config.yaml
num_hidden_layers: 13
hidden_size: 640
n_experts: 32
experts_per_token: 2
d_expert: 336
d_shared_expert: 1216
hidden_act: "squared_relu"
moe_layers: [0, 1, 2, 3, 4, 5, 6, 7, 8, 9, 10, 11, 12]
router_score: "sigmoid"
normalize_top_k: false
routed_scale: 1.41
balance_loss: 0.000778
balance_bias: true
init_std_router: 0.008
lr_router: 0.000937
vocab_size: 16384
norm: "rmsnorm"
norm_eps: 1e-05
tie_word_embeddings: "early"
optimizer: "adamw"
learning_rate: 0.000841
beta1: 0.95
beta2: 0.95
max_grad_norm: 1.0
batch_tokens: 131072
max_seq_len: 1024
train_tokens: 422200000
max_steps: 3222
dataset: "wikipedia_en"
Below are experts of layer 6 (counted from 0) of a mixture-of-experts language model. Rows are named router (the router's row for the expert), up (a neuron's input weights, with its number) and show model dimensions 0-159. Each number is 500 + 25 x the weight over its row's rms, rounded and kept within 0 to 999. Numbers have three digits each.
After each expert's rows: "comes after" lists some tokens at least twice as common just before its tokens as in all text. This comes from a sample of Wikipedia text that the model never trained on. Tokens count by the router's weight.

# expert 13
router:499460495468500508459474516484477494492524485494498531549517548510558512544533489466524510519511487509488441457479472463456516490509512485514494488497482504494462525513497509489511447457486509505451510484448514489520495498520483554528522490545489496489523519492527507476479477482497492526527498499479516506491459529494520528477494536535499549496477489515497480533522509503488497502516537501463477514521493528518489500539470515493538518493465488504518493494472520523495521488494504
up9:472505494516540529488554482474562484512446512511501478534549529513521495502520533421467514478531470516512472461485477445462505481484481501541474492506478466477510542549499524527499452486495484504508489479511447493526517463527508471486484495503493435514528484526509511519425475500513482496512497530502559524520515451519510495492492500471464524476516494497474489476518540493511473505550538509473522486480522498486511520536520528513502510516507515496523519509471494512486508513535501
comes after: " his", "'s", " with", " their", " her", " its"

# expert 17
router:456473541452517510488481512549529509479498519497473495520499520484499488520528463486501508486520475539484507512514523478493479479500521461517493498518504484504493506483496490509496497439482435458460502504516492456505551481505465490490509499515480497506502522481478533457456476464494495511529502442510489486521495498501485522524425504518526488495468478495511475482473475507515503494509533493479487483497504491453490522481489476503470486489522484470501454462508466505527533522516458
up0:486557473464486470502513506486524503492493522491504499502512533531486513535505488530504510516458518477475521512511479502503449465463526503525472495455469512514449491492501512481485477509538450510522460495511494481439494477487492473544547494499524502497507487533497545501499499474565485491520511514496471493497518481501490507526535508502496502485488502538486490488520465549479490480495463524502516475496476498519497532557489507542527496539464484498515524477512515494498531510536447
comes after: "\n", ".", ")", "==", "The", " The"

# expert 12
router:507483508453497505481469501571515438495514510508478496472523516495513458486507513491527493508473491526490451482530445506492499496486507488469503546499498496547523504515504498513542483494451480540476467477439473474512532458497511505454548484488506481497522507464498543495455454491518502448530528488462507479494474493501529566462521499499506519461452495509478472528479510487508493508428515514472464493512503503502495528524540525486501533492512498503467423467482478526532503482499505
up0:478504500458437495516505501455497515492495523520476504518505511518500522535510455515468491522477509502497509518512493457471463464480530511510479537452445501492459529474499528463503497439496484532542466508510508459449507480509483497512527491473534487506497511539499535518491506479539492494491500504503491490512538478494456503517545506504512495503485492512487487496512507508508489506518497516527514469493462489508478497525460520542512506520466450491507529514480513511519564511501433
comes after: ".", " |", " =", ")", ").", ".\""

# expert 27
router:446505519482498492476492492504482487486489546490462515538546526548476499577498453518464484533530504548466501532462484497515485481453522529518484513503467505531475553538485488523505465497464467481523510533497511498464485514478495523498513488485501540488489536509449529492526504505502505505491484483506509411479517525521513530464478500522517542494481517466504492519526488510507519518482476524497484487519498492469486518546517496528501512473502491520504488454455550535497534492564449
up9:465498478515489503435514502497548527539478483550513455501580534504515487480521545458476522505532513515511466488499529472483519478478465512541474514479505471504512551522501491499490458503479485494501459491503489513519521452536483457505467503481507436498502493491529541493458497510487463490493468473497498518527525440515523500500502475475502533511496479491448480481498536494500477521481553496503524482487506494478489528520555528540524483519521512490509545510495543521480516511525490
comes after: " in", " at", " In", " the", "In", " on"

# expert 5
router:482492486490476536504514494489500464462514517499498479517511538537537464474525497512457506518484488483495480507518478482468482498457508525510531532517489477524505512496472516477509458450525499511511481503513493488488514523532488502504494504511485496454523502476522504486505458513505507509511514484501498488488450500543517506509548529463523520526488498561496493498450521522537493522491511498468488499529485484499492516531468476505553474515490490508461502489563510514541513517495508
up0:467522517459474464491503497506498486509500502489502486522512510530527512515495472531502527535466494482490509510510487489492451471476496527513498522460453513501473497490513513489485499499523472503519468448503508478470523492514475503544532500525535496484507490524509527495490505483524492486504514494521467468515519464477483474532540474483505477485489506560467472496550504553499511485496481512539520464504460488519528537557483479528487482524467470499511495498499547522482557510513491
comes after: " (", "|", "-", "″", "′", " •"

# expert 28
router:446491483478509536494502513565485518515482518536511527515526546523524477531530470462486495509495463485485486530504536502517454513512514473557511529529480529520483489479508504515559499512445491500483511437511488501493496510496491501514477524510504496474470529504493527498520488504465524485526502482511525493475494497521490470464513486499496513513468477548478462506487462514510478534413485506485522460477492534488467519497509494516495486488496516516473520445539496477527528505543494
up0:490513492436536519507490521482507513484472508523500510493501558515496527535505495528501513525456491489455502497518512494473468461475512504490486500455491553542442493506524493499456479482518491486532498455508472508485510498482467496521513515533527463481477490528487526500491489473530487505540547519515466500507532472496457487500536485510531481502480495537472495482532484544513495497506490505500526454488470489515492554558481506557468495512473472499521506484504500485523503516523485
comes after: " of", " the", ",", " in", " United", " New"

# expert 22
router:518478499486525529493486473545513480507523516505527476516514517494526477520536495487519532501512491484492497481509503462449546523495425525532544509538483526505523572505488501517486467463492515480470546480507468494502513526502483496495555510497456458503527507481464535493480478501503515514483491512489524510531445495502512520529460545495529506507477496503499508471495508492521507527501491520518523491528492506481486511516543495517545476493552486527488464461531504545520524536524497
up0:484545481443499467489497497497526492511499514498494505510503508540488525528509483527498553522476518526502517506516464496497455452481527508508452494474449529523453508515518502492480493482515464518510465491503511462458489482486485486532538514522517480504493513522499541533485505468518483479491542502497466479489538468480458506508519516499503489494498508538474534506512490524475496485505476533502534470480475467511492533539483491523526493508457476484496503478497522506479562527537450
comes after: "\n", " |", "-", "|", ")", ";"

# expert 3
router:519518528467493514523491515504492463489502526511463477488499542510533492477495488433508477462538442516518473507507491468497493465526542474545463541525488483532529504532467455514491529466497486501518513513471493519485511514490473517492514515477488480494520481476486488531502480506514512470494516489483536463530455509489526515493487510479507508469488477472544526518459496511530435516475527500464504478542501511488476514534509530519509532515496549485516488482522514502521490504546503
up0:483532494418473460524477502504502528487498522468474490508484527522458527536529493544495511519465503492490474511528466515464462468495490541508472511449455495491443496493511504491503504480531477511534469508497528499484508479504455482523515515485547493508481496526500539505519496488545487477491504526509464473464512488475445516511558520482527500496491495557446507495500473524487485469483471525512526457524466491527532539551459509542506500519470507479509525503486543495500513501532457
comes after: " is", " was", " a", " as", " It", " one"